Weights of a small mixture-of-experts language model, trained from scratch on English Wikipedia: 52.8M parameters, 4515 steps.
Below are experts of layer 5 (counted from 0) of a mixture-of-experts language model. Rows are named router (the router's row for the expert), up (a neuron's input weights, with its number), down (a neuron's output weights, with its number) and show model dimensions 0-63. Each number is 128 + 24 x the weight over its row's rms, rounded and kept within 0 to 255. Numbers have three digits each.
Before each expert's rows: "comes before" lists some tokens at least twice as common just after its tokens as in all text; "comes after" lists some tokens at least twice as common just before its tokens as in all text. This comes from a sample of Wikipedia text that the model never trained on. Tokens count by the router's weight.

# expert 115
comes before: " ", " D", " C", " L", " M", " A"
comes after: " ", "F", " Year", "0", "|---|---|---|---", "W"
router:115141138180125120104103094110120125119126156134111127103105139096133137176094109114132143199157140121118149151127164157104103099147149158152087132126119159103115156092094131091152151151182126
up0:122125162177133122123102119100125100155122177109137069110100088168119141169143111157112133131139116102115128189134125109089141117150117140118110142111110123107141164117127120110179194110143099
down0:136101153157078116088102115094130092080112144139129143151145128152121131152165099085123128168139132113113137143139090098135154165112124124127131163129094145108158140125142094122115153108077143
up1:073103183142126125127133099110123154098124153125107111116126116151157103142114168138150159135086132139139123119105100139103128113153144137115080103112163156108133119110116128151154142150149149
down1:156156138130107117127137107138137133096156136142129122092096119110097139176102124224131134125143126146116084111149099146145131110146118185142127152174092139134095112170074129148132138129151112
up2:118154128172127144132153137108131132087140143160129124124145098112145082112108150125078110180102141164133158146132156181117108106162114163141137099127124173096109114085081098154126153113127135
down2:129127117141104113124158105143126152119116159093128073065135123105124093152130130196110114152138134145108137162134114117135131084135166147135121108143102151099142154128068052150145127130147114

# expert 161
comes before: ":", "-", " |", "ced", "|---|---|---|---", "|---|---"
comes after: "-", " Gen", "ordin", "\n", "|", " D"
router:137175123154103168093085116101105096158197157146082115125127102074134113155133124150091155146147098129083131127127158126089121126125137140140104104109145169122093149101136124122146176123125148
up0:132118146085136231129139094120097106158129158131142141117097131141136129122116125141123119132124132143154134137137173128094136131114158173139148126085158130184174135152132126130153120131145118
down0:141109101132145117123090154091143107138133126163116096135129151117075133117135104134168118112148093137138126145122106153170166160103114098106144136122081143122073078068152103117138121178117123
up1:139138096128091093115107129116135113129129164173108151132093047094128137064105127186096165115119170133163127159137138127115149130118159146131135151145133129149121195129158063139110131124144109
down1:119128131116166131128124157131084108113116120098160122145126183127166137133152135167128130079166086118135137146127093162150128118149118114072108135122107166101099092134109106114154143104144108
up2:130142160125130127127132135086103124121143165176148131097149105091115135137110107125150132171167140127092126172120117158126115123126122107143064134136129133100125139100115137126107135098095107
down2:083122099137178115176134122105097115087127151143136099134130135106110101091104137133115192159116142092110136127146147132125129169087153118092157126119094117175144141164142120126100166095107106

# expert 62
comes before: ",", " (", "\n", "ia", "i", "a"
comes after: "v", "ov", "b", "z", "k", "i"
router:093159131170115132114118091115109104099116114116131087113133114117148133154129130151118148148131146157115192117146146143095123102151158127169098111142133159090122153110138106123177136156168127
up0:084155117144129111100088090108144087141121133154112104125122088112113110156127134138121129194145109117091076151150128156152118103110162127151117113093115113095201134149094087098108120124101126
down0:113124140141151116075107121131108149114128107148132096114136088108113112128169100099083152184131105134101133172167152139137132066159134161164123124108113165095161102143098170093100128172143137
up1:040121102136113130110125098103146099100129132152135169125092112102155107117128121142099138154124137163124146138108108118108111094120136114161107105104065132138144128092118093115154158135118110
down1:077118128158110165096117117144116142140126152129135134113114125120165102113129122106098167155162142160112170128117148178111118088149157151126106137112125155143086109150118128153146137137178112
up2:101116120166107112100114109137129126092174117118090115103127144088141113139146134134154124138120154106116138117118095125166089086132178117078137126132137204140124130120125104139145120100154105
down2:100145114175114099113112129145141097124163150140103113164121125163156161113179132121170097125127146099153113133175122166144147112132116146097174112145135087126140107089125152084166104129151133

# expert 41
comes before: "20", "19", "18", " Born", "ect", " Location"
comes after: " in", "\n", ",", " September", " February", " May"
router:093133135198093124130126130073158092087116126134091108096133141093154107169114102149113151145129141154129134132095113148128108095138129133125096088125103158137126174113094122094173137153164130
up0:158162115149143120108136099061164142137122131175164139114134133107127095090162110098118114168125137147151139125154146161149106139111141072112065129144100073114123130129137101122083124120140105
down0:179104086147069115107134114130071095108134134101158167110102106124141097172162135092171117110163115190146133118107158134138071105117140145141162151158096110143178129107109118129108104087144110
up1:160117118148121110125128118115118181085146120131087138126130088117126125100170130131147144118152149116127147181087142081131140137177128150142133139044134143158085155088135122109123146113140110
down1:134101129161123121158137136114180079111176114123119112157150150091124142115112081131129123103139141136132144181168137122132162095113096122121132128132158170111118125122141121122103141143148128
up2:093106122126124136103090111113144088144124136109127106114123132093171107166123132160135185168119089117121154139113108157103115150134180113148152111132114159122153107111150149119153158122148077
down2:126101125115141086141113134103074149165117123140166101147130104133132219105141138162136124137094119134153097137137126128079147110148134091094133143122106167116170132118136117126115175134170166

# expert 139
comes before: "20", "19", "1", "0", "2", "3"
comes after: " |", ";", " January", " March", " August", " April"
router:094126115149096140073116092116123125096140155151088114097107106090138122132115107174126151171137125139118152153109139132101115076156123137155117111095092134118109144124087122141161145138175086
up0:093128104134151104105105139119145120104197147113088104126137156152138102136200116077126116099126109139124149135106104121137138112124121128132104071086119171127131152120146149122149171127100124
down0:148142103106172143142112139134156115110157137125146125082137140128191111187115095081092130103122100126134106108120137124155159151145160114123116119117185158076141106089161122124108145125145125
up1:163139129158134104128101142103155110127118150137140095127146100150160091148100086146089081120122094139094156120103123183135123120133148098111090113092140119115127160102176142113130185143067112
down1:117095107110149156138129170138184126085095126127121121118151105124150128129116141161115130148111110153097139137106128109116127129145115163119096120098130132148094078141135095166160115114121193
up2:165121101162128090106123101138163140129165202108116109118111176133164100139150102158125106113147100110112140125119162152130143065169145097110149101108154143107143135119132109093101154136130168
down2:109088097150092136097105133127179145122171154105099153110106173122156077126145090104145119111138085136088150156118125099158126119140129140113130101126095145130107136117141147158130170146172168

# expert 89
comes before: ",", ".", "08", "0", "09", "00"
comes after: " ", " (", "–", "′", " $", "-"
router:105158143179116158130123102093127110119161127149119116114159124087150112134127122191121148160150133146115149136119136168109099094169145115134089093114094156117140122103129113105141122127146110
up0:126133088142126137120116119116141110113119141103122053087103122124147124132115118114128156138126107139113129173145155113118102102149178146126121103113155151097105165108114090112154185174143144
down0:146135109128142118121120144155158124100114181116135161128145148149146069120171105144123137133099153193101126119166134124168111115126138096123086150122097106144143133129119096091122153146178118
up1:114116108084110129103096123056128102113129157150130113141120110097102120129123114140126154127128109124124113133150112169111116143121136130133095167107170173099132163115108100115125145174137133
down1:143101122145121100154144160127159119121121132147118066147169167116115126125161106133091152127106101116104112182160116147109126157092148109138094117121102105089118115137122101133102149137122104
up2:114145109139139155122147133135130126097095134107132138086115095138160131146110110127105161178186102140096153145156182122121105087146115150120104132125110133130104161115105128120158166124143123
down2:124144124119112126118103089074144120130163141187151121100163100147134145143142094127097114143131098132117126113152162125172109112128117112139122126091066160109097164133112094148173143140131088

# expert 51
comes before: " of", " ", ",", " was", "'s", "."
comes after: " the", " The", " that", " on", "ourn", " Min"
router:112132154165116138129113074100142113120135139182131079080145105108130121127121109131102161146160108139119144131117156141114130108148140139136126091070138133104141137118115088119131154120131087
up0:135158110142120104112115136102146124122136196141087128141109084127112126126120102148101167139150108150108145163128109126127085103119139127159114096124132144130098138110082172072159126163148126
down0:121095153142107120160123146100138144111162103120142137145149146143089127152135154111146147107139109114152123126104087120099164125176134130157095142129109116085173169131098124155106103113156115
up1:167134115136128159126105100057155154115101162139103144096175093095139103148097129149140144150127138119131123139163142134120126122125180127133101138093110131097143155119135138123151171108143029
down1:151149123159124122141118093135129161161119146129065119096166135108086148157135155128108103151149109128146145131144153100157138067166142162153137126089114132129134128181115109159116114114148092
up2:084099089184108145123106135146132144110134102137128153133096154107130170183147095142116146104136165127148111150170116120110126091084138165131107118120155133137164112112113115147143147106138119
down2:129182107127116134120124145167150124134126152098147109185102094191121160142166115141087112152164103129126158119105073155110140148117119116153086122092164117086155140139115101108115111164107123

# expert 53
comes before: "==\n", " ==\n", "==\n\n", " ==\n\n", " life", "===\n"
comes after: "==", "===", "See", "C", "arly", "P"
router:111163150160096157120114113104139127067152118128087119122134118104145094150101142156119169148131085154106125169122141149120098118151148126164136129117134153138116123116130120074143141111140133
up0:138097098119084121140132113111150138116166138159104130141178120113148123158132147094131119107103095156109134122136108181159114140159147142128111125125107161157153165125119148128107162123156120
down0:129145134092107118129148099135105131163080102122144102089119121110164127129156190121160117148101129114131134098126116142147133161160145124116120163159140119142108070128085154163154164112144093
up1:107119100112096115147131092078084100159155133144131123122134160147148135150136114090101133139099074125131122145146160170142145114148148144092137119115095098144087151138105158109109188157170165
down1:145138108102124096138148145106148115109125155154147155099104146144155161091130131089179138122107085153098103122130134153138120096099144095122191141131170102175120082107154165095170150111114137
up2:109121158110122113132134121150082123122154139114124090154153148096157140121110132122069128120175091105128123132111153089094148123122121160117161138116067133135094116155133114114144119119172123
down2:142064147093102108105147155118173145164141154113099143129117135133103119111135094094130138151125119096147136136133168136148139147122156102122146120125090151114122176169156112161142078167119133

# expert 36
comes before: ",", " |", "\n", " of", " and", " ("
comes after: "g", "ag", "c", "b", "ap", " United"
router:101187148151143115136121116106149126125141181137093092092148127078144085137136105147093148143145120155090135153100126139102120102145148102140119123116112161097106129095107121123141173157146127
up0:120168131134127123132142122144117137130125110127100123103117092133117105149155121122154122122141145158061121123066126130074132119161140126154094133115126164125065138100160125124113110092147155
down0:138127149130129112124133119090100075094104140157153113102129098102072098158156146141107157105120083126122132119126130154102165140111161151119143141143118080148082133154131088122138134095098081
up1:143080115158112123093140119116136124070091116150105141124114117132130107117110128160145123101124161121111177188196137126060099111102184171146101088141109141145138150094141086108160117147158129
down1:136095088164157123096156118104161143085101116137070133126099136109156124142100127176143120129155132169121122131129165178160133111183141112138196091121143150116121119134109118135140096088181137
up2:126127136115130095136132150144144061128163149156117121105189115136140133164110112131140113112164130108128086134135085138142181128145103135119151153154103104125117172139107114132110136094121104
down2:189108098158137146141125133155144103088105083124145151120093140103141103122104151120145118141127114158109123122115154112111125142109096134109119130182136120126114115114125156144161137120098149

# expert 178
comes before: "ia", "a", ",", "ic", "i", "o"
comes after: "ol", "l", "ur", "el", "r", "al"
router:107125131114125125071114141143139108108159151132089101095121131138175104170135108176137143166129121149080146149119127134102116111159132121139110114073090157087103144098105136125158150120110122
up0:071121147147149128123107125140151074147165141154102137082095116152119133117140145082106134172111113144139080106163103125165155136161109089147113110156150123186091129094103113142138141125116120
down0:115154118121114147172157104166130130138128166101173156105113143119149118166189135132160122138134125101107141077153125097193109141126107096140137139112096170073132165151118142109137107147119118
up1:127122102120116123168103117105098146110106160117139146146136111120138101153112138143119136123129137132134157136156163108136082143172115125135122079144158149133084147150126148114108127156169155
down1:107120086109078126144129165117154158168132110157147161127144106142137208127109136168172076102112145152102112159120092171111095148167120128140119119125128081144118151122140113142144136094097113
up2:127158094126147138159134127107151117115125095127126105158163124134123126115059121102112101142125107135083109163157145098144127140179157140169165140136116120089112116062124111120176119150148133
down2:102121147115145118148157124105111145123116091126115134160140128122151089085105108120089144125136147147134149082140100161120101158128106176104151112090148138125102150117138185142125178114085143

# expert 159
comes before: " was", " is", " The", " the", " he", " a"
comes after: ",", ".", ")", "),", "\"", "s"
router:116129107142109161107119119109124111127134125165114079084114142116157104148109107134116155164176125182111178146094170185121114100169124113159091116128119176085129139127108115109142120147154099
up0:111150131138151161111133120141147074114158139163143079148082121099143081124130100165133110113105119078116102139115130094117170142107135118188147135122153108130131133123119124131134129157189101
down0:132134163138134128139148124180142098165098125114129136102155145093148121137128143119102112116155127126150142143134096134101121104156130099169161121123130144138113127132155110074110141115124113
up1:111129117135110125146065124120152114124138133166115104126177130127129076106124094142157124098164120151136176122196177137154114062147121144133079099108109158111101159132096107105139122153148119
down1:106115150144118115142114167135173122167138154111134111120164116128147108075105079134167096139113075150137151128145145134107131089145120093129134097123144144128122121113125123088117145149130143
up2:113133097128132092105091165140143092122186117184116150130112143116147150098102146115135177155149140165107141132170071166092122129117118112124172116098116123100157139079143082121159131103154145
down2:146128155103112141133107120122138140155148159181101120146126127080141141076096176147122132155118154148102130089142112143145141140099139092132196147097093132133147109090126099108162116103069125

# expert 155
comes before: "==", " ", "===", "The", "In", "A"
comes after: " |\n", "\n", ")\n", ".\n", "|\n", "|---|\n"
router:103169120137126126126103116122152106129142151170078091099148105121158122135134133142076126148132106140118138137127179157128100091144159138195117106090113174081136155100082104116125171177132119
up0:124130124138107147135115153115105083110166112128086116136112100142130096135122117149138151148177095134081143166155143083085108156139123099140106089105111179113103121081108104118125105147150142
down0:095188138173149132137175161143091136150087131103088173149138102143119108141084123097149113171107106137095131122153119125139110141112100157144136124108155090157124118131124108138164112106144112
up1:120136133141124123110110099119087140110152112080116110130131139132140165155090122139133143124098128119134135152116131164125095138137141162126119094130118083085167110145098114123140119117145123
down1:139131118071160109149121117128083117146129136151127116104188092070115081121128158135143110128153122145158168155172146083144128148117162094116153100113161124104154152154126136135176087114139089
up2:134130128151108116109126127123103131106141127120092126101133114116135142152109123148167132112124134116086154173129125150128108131152173158094120121116114113115109160088095095067144104133145142
down2:149107115086100092155155136147099124164133156097113143082155119092113114118115148182117124139156143130140156175114129120145118169156152093124140098096153145101143157137080165141138093103148135

# expert 52
comes before: " ", "=", " S", "==", "P", "See"
comes after: "\n", " |\n", ".\n\n", ")\n", " |\n\n", "\n\n"
router:128145171149110157105101116109153103139149142179100105134155121108149091123127107137146147148163111159099141144121170150116120100153160117140094114109121180107110149104116090110131152128138114
up0:110178130151131120117132142094111101098124133085138144122100112171132125144104098131119145172104128144128126159131074112092120109136149156150117125126136106109119130143117091116142158127152120
down0:082127099132126172122156071162107109135167173152151100144145115084104123120133132163127136141151133138104137134095100167156099124135121143105137117138118113085160128140122147151103105139122117
up1:138113146141116115130132118080143102127183147097147091130124137112114119156088099154127132138104122125087136127150097131133115088101149156107118134124114131107119154149067139094128107141179122
down1:168150139160103118154078148126154092146130158128090118115117149141141151131133118137122111127139131130121169139137094086110115150117119173129128132163158137142159089151111126162154106131121122
up2:129211127168121133117126098117110090127134101096103139108117095135166127092107126169143135139151144123097130152174133139140113124172136121158160135096117100140114102131144149080107121141125114
down2:122149142147091137179144146140124129095094141138131148110141087155143087149125135166124143140118111151141121139091153149123059113142101085134109118112162096128150135123182123110194136146142139

# expert 7
comes before: "20", "19", " |", "1", " |\n", "2"
comes after: " |", "|", ";", ":", "-", "In"
router:127151120140124154111098103088139089107130125157120108090147087081129129124111103183119159161163127148122173153129135140076114098128138133169080104117103152106149138121094125117169137135168117
up0:104134148160097123114154068120130143083158176126145128129121146119132116146142119159102126105161104139106167144113116165100137087156138158130114089111153145120134156121092111123132152153167135
down0:170151149138107138106145093105141104082119143148160143132136157109125148115137100159109153142162134116152118176085097187115131087120115142164118124133116126125124076116148071115144158130094149
up1:087147147133091125099128125143124142089108145141142119081099157140135118136097114170115109094126119176125141146131147110128090075149134148120085112102124136128119148122127100113190165133126087
down1:122155159126155139127121124094137135142129086148141113100092134114159081107103125119115117121138121179136120132141139115119112143151161065086143100163101150125153100127163169116171109144137154
up2:117140115133091091142134117044142116127149139132138115165133092141129102149125091124114163134135109128113149157098129176151144091134135143128091166092164119106114175131099083110136129136122130
down2:135173073156109134125097097096158090097120130130163089125163146122116155115121115146099116192155121141130138116124139160117146126110121131162103156107130136112142085105108106086130104148114134

# expert 12
comes before: " |", ".", ",", "–", "′", ";"
comes after: " ", "–", "20", "°", "_{", " e"
router:097148137178110148115091091120152104117152128157077123126149101082168101136122123167086149140130135172105136159127156108108121102128151178143123087095095124122121152115132134122163167137169116
up0:090138092141122119106143146116183144131137170135091103129126112128123110132097138109107144154089110171099135114151136109177099123153173132122138169118139127136111176129132117140101141149154104
down0:118092114134107129098166107125115143113142116119119114112094099095134091134148145126140139124161097093132132134137137115104176138137128128160157142182151164115134170111082115162147176125129108
up1:118112106147116117083097111058153145133117156116108096164147119121086139136112113130140136139119101125127149162148134085161129129109119139148108142097096132122144156145128106097133146160149104
down1:132065157124085140145132122085143111093140153123073104142120128148134114140156132109155154112148107105124110114146094127127129128151154124163115136155127165147144164088100134137084130217165113
up2:155145140168103105091098120127125120132167192096119108145118157125118130164111111147139139135138110153058127152094148122141141118122189134136097169077119157130163166126125125056163129113143150
down2:146086136141059153086126102120197130156142111128134109176113127146078121150122118146118112132143130168132158126108147117128117147114130092116072135147108116119128123135129162104122094144164143

# expert 16
comes before: " |", "–", ";", ".", ")", ")\n"
comes after: "19", "20", "–", " ", " (", " −"
router:115146132166119141126095113079134106134161115142086112121126131076135108150148109173158173146128116144122161147090149152124111115117135149148108105111134129104092123110118111124159161175167108
up0:137107086089122146112138167153170115111173139112139110139066120178126144130122107142099123124140123153120147098134119142165136133166131140131137156095172138140173136121093104113101102161101091
down0:135088090165079149125128131072108125138124115167180107120119138148117156113100145086202146153148136132118111149141109149179150143157164139135171173115122118126110142113144136121105114116140128
up1:148137111110123144108123092147156103094155196135116131094150088122128097123125101124130128148196144162110174164112127164132081122124147117137127142125134125134126160118109130120096189118149172
down1:128128102156113085099088114159139094175112178147140095107130094115148127148156144088145137126153134128102199169137107157149118117100169189144153177110086139092128118092101134143114154121139138
up2:142155082162122145107117147091142139119131124150113125111123100144131146150134124136116148177133146121120154136171108099136109129120120123114127087129090150116124131125131112117124164135158116
down2:086120105170104100128122112102105095130156142121102105076089160163181132151107138125122128125160125109100148146127114172113145118182158121118114121142144138126138088083135088113140130146138139

# expert 145
comes before: ".", " |", "–", ",", "0", ";"
comes after: " ", " $", " −", " +", " se", ">"
router:094157124175119149117099098118152122106140120181130122102113118107155113121125120174115159170146128152115167130083144167106101136156128119138092106109111113118121139104129123097150139162164081
up0:131149147143062160108121128123096110073137141106122123134139120143137122148117110114114150131133104169117121167129152129083139107149173152158115123103120164098142131127108053144119178103168141
down0:151136137169118112124159138097114188146145135165117134155103117107123147105116111171130163104114077142102123109114101132120176120121111141120108137126114123119151129093151132169132103154122143
up1:148110139103121156120158136139127121124161138102087111122141112096199175162130113174112156104132120148116127125147131123141092107152176128156073110082130150143101162117125126081125154138127116
down1:093096130123120140134130087161128114146132131157132093145122158132113118118106150121151095178132105142155120140134121121089138144156166084107116158132150118127104098115133095070133169175107086
up2:143128145124123129103152119069138086126132138132153103076190122124112149138125113127122178100122123103113113134135162147116137116127148129147098126125113168115173135109087095127156146144107110
down2:129124166163089179091128130102114124097103133143125077099121137114151106102147123156090164138133138150143142148115161160104107138137158142198112085119101140120133134110121112141105177120100117

# expert 144
comes before: ",", " |", "\n", " (", " City", "'s"
comes after: "n", "an", " New", "en", "t", "at"
router:115133122155133144081099091132120124071156168140117098123122144099151102132110135153114122136161137141108190151143147131095118100138142149202121108111085133104130122105121117137143148104140112
up0:160165135130128127111121157136113106108085095120129098086137126171161162127122136081121109153149117102114101146128118093068141111134127124141132123124139141138133138112139111141112150116140100
down0:132123121118092103139138123140120141132119144110138115103109085111103173120174103096102113146150129038141100151155135113162077155153120142146118124167149128148115136176152132137143103180140125
up1:149130117145120123088111166109107129088119123121117127148081135134138094104140111103134150112143103131149124164152126122121150112116120128153118120132114120149123166106112079143180141117133146
down1:126124143101131187121156140126119125130080141133116149138132130113105140088133092085138097170113095142127136117158071146103144112077124146142147124173150144112110148109164141136129111112125143
up2:140129153130106117124138090148122130170139155112122133122155112129138145169123108090105120106157125152145114109133155135129106086104135131149156117132145152116129127140127124130073161140167148
down2:140120134137187123102164133107120131144127111145136072145123128106108059113141130139136156148134114104131090130165178102128150106172093095134133145105136121147167104175138119146103165140153146

# expert 165
comes before: "C", "A", "S", "N", "T", "P"
comes after: "S", "A", "C", "N", "B", "T"
router:122160117168108170121112125126134118102140141171091105094150126119151111151084106158136135181166140134089111145141168148108137079158139157149105102126104161110088162088123128130137116113155117
up0:100164146171119139089107103062124138102120124160112119132132129175133109135146154175144143189119099115152164128152161143116135106156139150104117134160113137092172115085078113126132131137127088
down0:117172140119122122108106120155127110129127104145129132147171124131137133088112113109093118168136097152127190150165127162084162072103159144090110128143102151120132131127094107160125139124157092
up1:115139130117097105088131092078139101111124155129106136168102103126128146130138118120089157160120101142124136135152140158146114122097139136178152129125071122100133155125116086097149148110130077
down1:136107085151128144106127164117094141148104148099158129115141144094129150109115126136110109137127148088159123134109138138093148160101132082115099111106157136120101105127131156117144143173157098
up2:084149152125137121076138127142143137121148133118116109143122121126128173126143100128135117083098156122181135109115156112075108151158133104116121107141132178110183091122148105118190135147099134
down2:076139087160121115154119140142137085123117134120178136157178140128130113100091150127103131101138149122112139130128153195160130113096119145120141141106117131125113167117118161145125139104120166

# expert 157
comes before: "|", "-", " |", "|---|---|---|---", "--", "  "
comes after: " ", " |", "0", "2", "3", "%"
router:091131132168101144077106105115140117120130120165110077121156112062152131141128094142115150172149144141108155144103156126142116091144132127163066123114129146128094136124123130121143162186143085
up0:154134167161090102152088154089132099111121141172126127103156143151117120149138108145134155153111087125158139173101147095104138108183146159106145095121103120124113136106121128095117119159147092
down0:127113146148122130122145108084131110108138113133097108110165131114131122133099124138147119139128124092139154183135126124131134113137158112127103084124158072133126108126150204149141166136179157
up1:137145152128076125072107083136139082094110156130090178119121092135154111141153108157148135149132119104098141174132162131095143110169147151116145108111108130108134152112132124087155135141153095
down1:135142121106143163132185101138118126126126115115106168152164107122098141107099133170177095167116080140136141102086128147126140128169159105121105082117116132106119147138156132106142148089168113
up2:094147151138115137133125089141138113124197103119121139134140106153156133118120098163160157133131116129032085124122140145120073136151150168146100100101128133134147114098121117105099105124142104
down2:102143132169155128152119164097143074108138103122133115115102132108097114104143134149108110129102128099098123149162129132153105135128152126115169118110146118092136188111162144092141117123113174

# expert 173
comes before: "19", "20", "1", "18", "2", "10"
comes after: " |", ":", ",", "born", "age", " the"
router:113159160157082138112110099101136095119122145162084136090138108100143117144096114161148165173146116158115128171125198171107102106163129113146107111116102140126109130134128120118153154114150076
up0:150136148142109098098093154093130123127138129103134147132092164160138087100123154090110193072116100151151139171151126114119117127163133100106130064084125140129131112100155148139136176178132126
down0:109115128110129190113153162090100122141171107143160155143101130119131117148159141149141097125102155159120130103122157151125122149175112135122076152154119107139112108135087120157090125110128141
up1:115142102140147140128097094075138139124120189114124098147202152136143120148104112139096134136170088119125124113144156150145152120174127115146108118120105165098100163126125105114173158144126103
down1:116171176126113142128129155103155130097137132103142109109176130103125110153124108111127160085117087128129111181124163147137142102150106115165133141141138154100130155147131101163179171103073150
up2:098135143148107118061130172111146109140090169121119108112117126071149127150142098088126124107121138136112115200114117124100171157145156116123131123104123128122108127120113125142143151147130137
down2:157138131103154104103122151094152139130120127157132121046161146127114130142117133106127161147171102141090129158140136112137154157159172106133110108150119105088117157157128136168162127151106111

# expert 124
comes before: " was", " is", " the", " he", " were", " are"
comes after: ".", "ing", ",", "ed", " of", " that"
router:102128137138105148115119108078142131113152134180125114105131084137130095129103079148092142137151153160105164127161188132140128103143143130179116101089129165109136135112116094110154121140140136
up0:109156056140081099118130120135175093135156109198122093150150145142129160091124114139169124150133120137131157133151123096140175138116133134161131082113097156137149123096131105065118126145146140
down0:131102126115167131139145121101133133132167114103135129096136096144124073172134105094143128123171114117160137164138142138113120171133141122130136147086150161107127097144095133142126147092095132
up1:113127138122144116122126076145144132150105142100149045088123134125135178135142135122122140140091112114112152144155170106123159136070141156142136046112099080125142147119125150126116149135119115
down1:122104138117134121177126175115157109178133138129118103132164119142131090075118136143169136121164099158142153120121124093120102148130143131129087134130208151134158124127133145132147126125137103
up2:120152138111100086124145124104142121113115110144122102151171110149160088161090131188159103152140136091157094145081154166160106122096108110133118084124101125105145134140135121086122117139133112
down2:148126129135125106131096159148131119169108114118125103148113097174165131121125102125107104132144128085135138153106102153124156149128106129145149125143121153070110095158114171102157126110112150

# expert 55
comes before: "19", "20", "1", "18", "2", "3"
comes after: ",", ":", " |", " and", ";", " of"
router:078157135173104150129117079126121104122154132177107115108111106117145143115118108163125136167131109136123150140140129160115100104146118134132085112131105149133146143103115114112131167131157112
up0:139145150145160124113150143131119132122113113104135138101126148152158100174147089128108141097129136081129116133091094118123184162147129127129116110131099134111142120095145141102144135151072142
down0:088137149095154120102121139138104166126120122151136164134136129136140187131138112102107108132121171123120130126133110113151128126115103092110133109148122122109157132100152108096155151141147086
up1:146116128163075123121128150137110104125188121146110129147162093157106133126161119116149118081125105109141129123123124127135135152150119136137162102111131154121125134104164132122096170158128147
down1:144097117101111093151150111123132156108147145138129127091116080139059163114146141145117171109162136132059082135132120133150146141158118100117107142105096133098146122112150127121129166149128147
up2:151156108165119100117132100126147090148144156143132128094124141099126083137160131119121139097145145125106149126137110109131140069104179140145148101129113192121110121136096149111141098142109132
down2:126148167144122167136141125091097093152143148111138096117132083138125110152129120116094103125142152134089151148154081094141097104169113120115105094141084127091117123124145109179143104126159094

# expert 42
comes before: " the", " ", " a", ",", " his", " this"
comes after: ".", ".\n\n", "ording", "A", " due", ","
router:110144136151121157135077137107137115128149121144121088066145106111125147185115109166085166159146099139098132164138143153125103116155131149149107081107107129123123123106133122108153148134129096
up0:123137107125109138115141138109144120113120111135139183132112156138121101180141113172110114131138118162125133130074132161155148151075109164147124096108089106067182135123109115103176137151116125
down0:109136120148100159133135132123131145177145122159094114136138149094165136100116105139134167150092139120132159129118136093136090099101160110104144152112158124128098090126117133173123162120148124
up1:121145109108157159141113081083126130087109141160134087092127124096127146153127116140114117156091092106082128141148099163147145128104173167097120109113100144102116143085147140125109160100129125
down1:128125113106160128141200143123133121077148118156082132124101151106085140125138130132166173122066106131115131141106141146159116146103132161082150123150130142122132112113132111101110134131090122
up2:140146150144117087129172139135109123099119119127133094173189156117130172115150111111090118136117121125081161111177127163184158110171149173094145118120120128114145139131149104137132127110124102
down2:088181116117128136115139108110149123092103130149147124141090151149120140123113148107138135140130140151137117173111146137117108137104084074094122136174112133149154108115123142177164133187152109